config.yaml
n_layer: 8
d_model: 320
n_experts: 32
experts_per_token: 2
d_expert: 576
d_shared_expert: 0
activation: "squared_relu"
moe_layers: [0, 1, 2, 3, 4, 5, 6, 7]
router_score: "sigmoid"
normalize_top_k: true
routed_scale: 1.5
balance_loss: 0.000188
balance_bias: true
n_groups: 8
groups_per_token: 4
init_std_router: 0.0169
lr_router: 0.000593
vocab_size: 4096
norm: "rmsnorm"
norm_eps: 1e-06
tie_embeddings: false
optimizer: "soap_variant"
lr: 0.00268
beta1: 0.95
beta2: 0.95
grad_clip: 1.0
batch_tokens: 131072
seq_len: 1024
train_tokens: 932100000
steps: 7112
dataset: "wikipedia_en"
Below are experts of layer 3 (counted from 0) of a mixture-of-experts language model. Rows are named router (the router's row for the expert) and show model dimensions 80-159. Each number is 50 + 12 x the weight over its row's rms, rounded and kept within 0 to 99.
After each expert's rows: "gets" lists some tokens that make up at least twice as much of what it gets as of all text. This comes from a sample of Wikipedia text that the model never trained on. Tokens count by the router's weight.

# expert 25
router:50 53 39 32 63 49 36 45 45 51 38 48 43 67 66 58 38 66 25 52 56 47 53 54 63 33 61 68 44 46 63 55 60 57 42 39 39 48 51 49 42 57 39 50 27 45 44 43 54 53 39 40 58 64 69 36 35 38 31 37 60 34 67 28 39 52 53 49 23 46 61 49 48 56 48 64 61 29 70 58
gets: ")", ".", "\"", "p", ",", "),"

# expert 7
router:42 48 42 54 53 43 53 58 49 51 39 75 57 63 38 70 38 52 50 39 74 55 41 51 43 55 59 44 40 28 57 63 49 62 57 38 32 37 60 39 67 33 46 54 49 41 45 45 45 47 77 65 52 48 65 54 30 48 31 47 38 61 51 62 38 25 55 68 51 36 48 25 46 30 85 47 43 57 39 54
gets: "\n\n", "\n", "| ", "==", " / (", "-"

# expert 31
router:32 67 40 30 37 33 47 40 59 49 41 62 66 47 35 28 50 56 45 71 63 53 62 49 19 48 39 57 47 55 42 59 48 50 85 44 49 41 57 45 52 48 40 51 42 61 40 24 46 40 51 43 56 72 76 43 56 41 32 33 69 54 50 37 37 57 51 40 59 46 65 28 53 40 37 53 68 59 68 52
gets: ",", " and", " was", ", and", " is", " were"

# expert 26
router:64 73 63 36 43 51 56 60 64 27 54 50 53 52 38 66 39 42 49 60 41 36 58 42 52 52 63 32 40 53 59 53 44 53 51 38 46 66 47 44 46 50 47 44 69 37 32 51 51 61 54 39 39 69 59 40 29 47 56 59 40 49 62 41 30 59 65 50 43 25 57 51 66 23 29 49 41 56 48 49
gets: "ing", "ed", "s", "es", "ers", "ated"

# expert 28
router:39 40 38 52 51 29 49 50 41 37 34 41 49 47 65 62 36 44 53 47 66 33 49 48 53 68 53 51 31 23 49 54 71 52 34 36 47 38 51 43 36 56 65 55 45 41 52 45 47 45 67 65 61 45 54 48 53 37 47 54 58 46 54 57 52 49 50 55 56 39 51 17 39 29 45 65 57 48 46 56
gets: " | ", " ", " (", "–", ", ", "-"

# expert 16
router:59 53 39 31 32 45 48 37 37 47 70 41 73 48 35 61 44 48 50 49 50 42 38 34 51 72 55 52 50 36 40 34 42 55 52 41 44 71 48 18 56 44 45 43 43 58 71 53 43 30 64 36 38 51 64 44 40 36 37 54 31 63 46 43 41 67 55 56 25 20 56 50 53 52 65 51 56 40 45 65
gets: " of", " in", " to", " for", " of the", " in the"

# expert 15
router:27 57 53 41 42 43 48 69 61 27 48 41 44 61 50 53 49 51 53 46 63 38 54 53 36 56 69 75 37 61 64 53 45 64 58 42 33 53 49 74 63 53 30 55 38 55 83 32 67 50 61 56 68 54 55 59 53 55 48 42 38 61 51 64 30 50 73 67 54 52 46 61 59 39 58 54 55 42 60 74
gets: "i", "u", "in", "h", "am", "a"

# expert 11
router:45 62 48 42 49 55 61 63 72 58 48 43 52 61 50 32 44 59 43 58 45 34 47 54 47 48 50 55 21 37 50 43 67 49 50 49 50 57 63 28 53 44 43 39 41 46 55 41 40 41 44 51 57 79 56 41 33 37 39 54 21 48 56 54 51 58 51 58 58 73 44 52 57 52 63 54 43 47 51 42
gets: "er", "is", "z", "as", " \"", "or"

# expert 3
router:55 45 62 25 48 58 47 74 51 51 35 37 62 60 55 41 47 35 32 61 50 55 50 55 43 76 64 38 48 27 57 47 65 38 76 46 36 46 46 73 56 34 67 37 45 52 37 56 39 36 61 36 51 33 56 46 56 44 50 46 32 50 60 55 59 61 71 51 45 59 53 60 46 44 42 63 29 88 47 69
gets: "5", "3", "6", "4", "7", "8"

# expert 12
router:51 64 42 27 43 69 45 52 50 40 25 65 68 54 54 47 52 35 34 44 57 45 37 54 35 65 63 57 33 52 67 25 42 39 45 49 39 42 74 26 35 25 54 50 41 67 62 55 44 56 53 58 54 64 48 58 57 43 41 43 53 52 68 55 45 31 63 71 30 37 59 53 54 47 54 69 45 63 34 61
gets: "1", "2", "0", " a", "3", "4"

# expert 20
router:54 43 50 45 27 21 54 46 52 55 54 53 56 57 34 68 56 58 13 52 42 40 34 44 28 52 39 63 46 30 51 38 48 56 69 28 46 40 70 62 64 30 40 80 44 54 72 48 54 16 47 82 63 26 45 33 51 41 44 41 45 56 65 50 47 43 53 45 54 28 52 50 39 46 40 64 43 38 70 45
gets: " |", " | ", ":", "|", "| ", " |  |"

# expert 10
router:58 37 48 53 39 63 56 65 84 36 23 45 38 51 50 27 29 56 51 58 37 42 41 33 49 50 53 65 33 54 41 45 45 63 78 36 46 69 34 41 53 45 59 62 53 79 61 50 62 52 64 58 57 46 54 55 49 37 56 52 62 64 54 43 74 43 56 51 58 56 61 44 47 58 60 54 42 72 39 60
gets: " B", " S", " C", " H", " L", " M"

# expert 22
router:49 42 56 34 45 55 64 53 52 30 59 48 44 42 50 63 53 33 59 51 65 47 47 36 40 53 73 65 45 52 49 35 60 56 50 58 43 58 54 57 42 49 45 63 36 50 60 60 69 45 35 38 66 44 40 23 60 45 54 48 57 55 60 46 65 56 64 44 45 70 43 47 59 61 67 71 41 46 31 56
gets: "on", "an", "ian", "n", "son", "man"

# expert 1
router:38 62 23 32 50 57 44 66 62 56 52 43 32 57 39 54 44 39 39 56 70 53 40 48 45 34 55 36 51 37 52 36 66 49 81 40 44 40 66 57 44 44 36 53 38 64 61 37 67 53 44 42 23 48 54 40 65 28 49 55 40 78 55 55 51 41 62 76 53 47 55 42 18 45 47 52 43 67 37 57
gets: "b", "c", "v", "f", "g", "ag"

# expert 21
router:34 36 48 47 35 63 57 56 45 45 40 29 50 64 55 58 65 37 50 49 52 56 41 47 59 53 47 39 49 51 43 33 52 45 40 42 46 30 49 43 50 08 74 46 43 50 67 33 61 38 71 49 51 53 49 53 27 46 54 25 52 54 56 34 57 44 69 75 55 26 63 42 42 57 47 39 45 44 55 61
gets: "A", "C", "E", "P", "I", "D"

# expert 9
router:27 63 42 65 52 45 45 45 42 50 49 32 51 52 30 41 55 39 58 63 59 30 35 47 49 67 60 43 35 24 71 53 54 57 36 39 27 52 45 55 49 62 42 57 59 44 48 41 36 45 48 28 38 67 47 35 39 40 54 42 33 55 62 46 44 51 54 52 44 47 55 54 41 37 50 54 32 84 61 59
gets: " the", " The", " that", "The", " of the", ", the"

# expert 5
router:42 53 54 40 25 39 48 46 68 51 22 39 46 50 39 43 56 67 41 64 52 47 35 37 42 56 44 70 42 39 42 43 63 55 72 42 46 53 41 46 55 30 48 53 58 33 48 61 76 58 67 65 76 66 58 35 49 42 41 47 39 48 50 60 46 42 52 73 55 44 86 56 33 41 63 54 46 68 60 52
gets: "\n", "-", "\n\n", "| ", "- ", "|---|---|---|---"

# expert 17
router:53 52 26 39 54 31 47 54 61 37 39 68 42 68 36 36 41 56 48 31 61 58 14 58 26 47 51 40 37 26 29 37 40 56 57 50 41 37 68 28 68 50 65 63 44 44 37 54 37 54 57 44 40 51 47 49 58 40 40 45 51 82 78 34 55 37 66 63 41 45 61 55 59 40 63 46 53 33 64 56
gets: "'s", " his", " her", " he", " their", " He"

# expert 2
router:32 37 56 48 53 54 59 66 37 50 32 76 52 43 30 48 49 39 46 63 51 45 45 49 61 69 46 64 37 59 60 44 68 46 70 37 49 42 39 49 44 26 78 54 40 69 68 47 34 55 61 48 57 61 53 47 36 33 44 51 56 57 39 52 81 58 50 55 43 36 53 61 59 55 51 61 50 39 47 65
gets: "S", "R", "M", "A", "N", "C"

# expert 14
router:60 50 54 42 41 31 69 62 48 32 51 61 48 41 49 28 48 37 32 58 71 18 48 51 52 51 51 50 45 30 42 37 53 30 32 39 44 60 53 22 71 40 50 52 42 53 56 53 49 47 69 52 62 48 56 53 62 49 33 51 47 68 63 32 63 40 54 56 58 42 58 58 46 50 69 47 50 79 57 56
gets: " c", " s", " f", " m", " b", " p"

# expert 4
router:42 53 46 39 52 43 48 43 67 51 20 35 35 55 50 40 57 38 28 36 61 47 44 28 30 61 53 60 44 25 36 55 64 55 44 47 35 33 58 26 61 38 48 51 46 24 47 17 46 36 50 56 53 54 64 40 34 47 50 41 44 48 60 46 54 50 43 43 45 30 72 57 64 48 62 73 41 79 51 60
gets: ".", "==", "===", " |", " |  |", " =="

# expert 29
router:71 41 24 33 66 55 40 75 39 42 52 64 80 51 66 49 25 60 40 53 48 45 35 70 56 55 44 59 28 43 61 49 82 51 56 18 43 56 56 63 51 63 67 51 55 72 66 48 52 51 49 43 72 44 70 51 52 48 37 19 59 45 57 64 63 26 65 64 51 50 53 31 48 37 73 80 60 77 54 61
gets: "en", "m", "it", "est", "ar", "el"

# expert 23
router:50 49 39 37 39 33 42 52 37 39 45 50 67 66 70 24 33 70 22 57 42 55 60 33 56 53 60 67 24 53 46 32 56 58 37 50 41 29 69 52 56 41 56 71 37 44 51 32 59 53 67 50 66 67 66 50 29 60 29 40 65 46 55 47 65 57 50 49 51 40 57 47 58 45 58 44 52 35 23 46
gets: "a", "ic", "\"", "ical", "al", " film"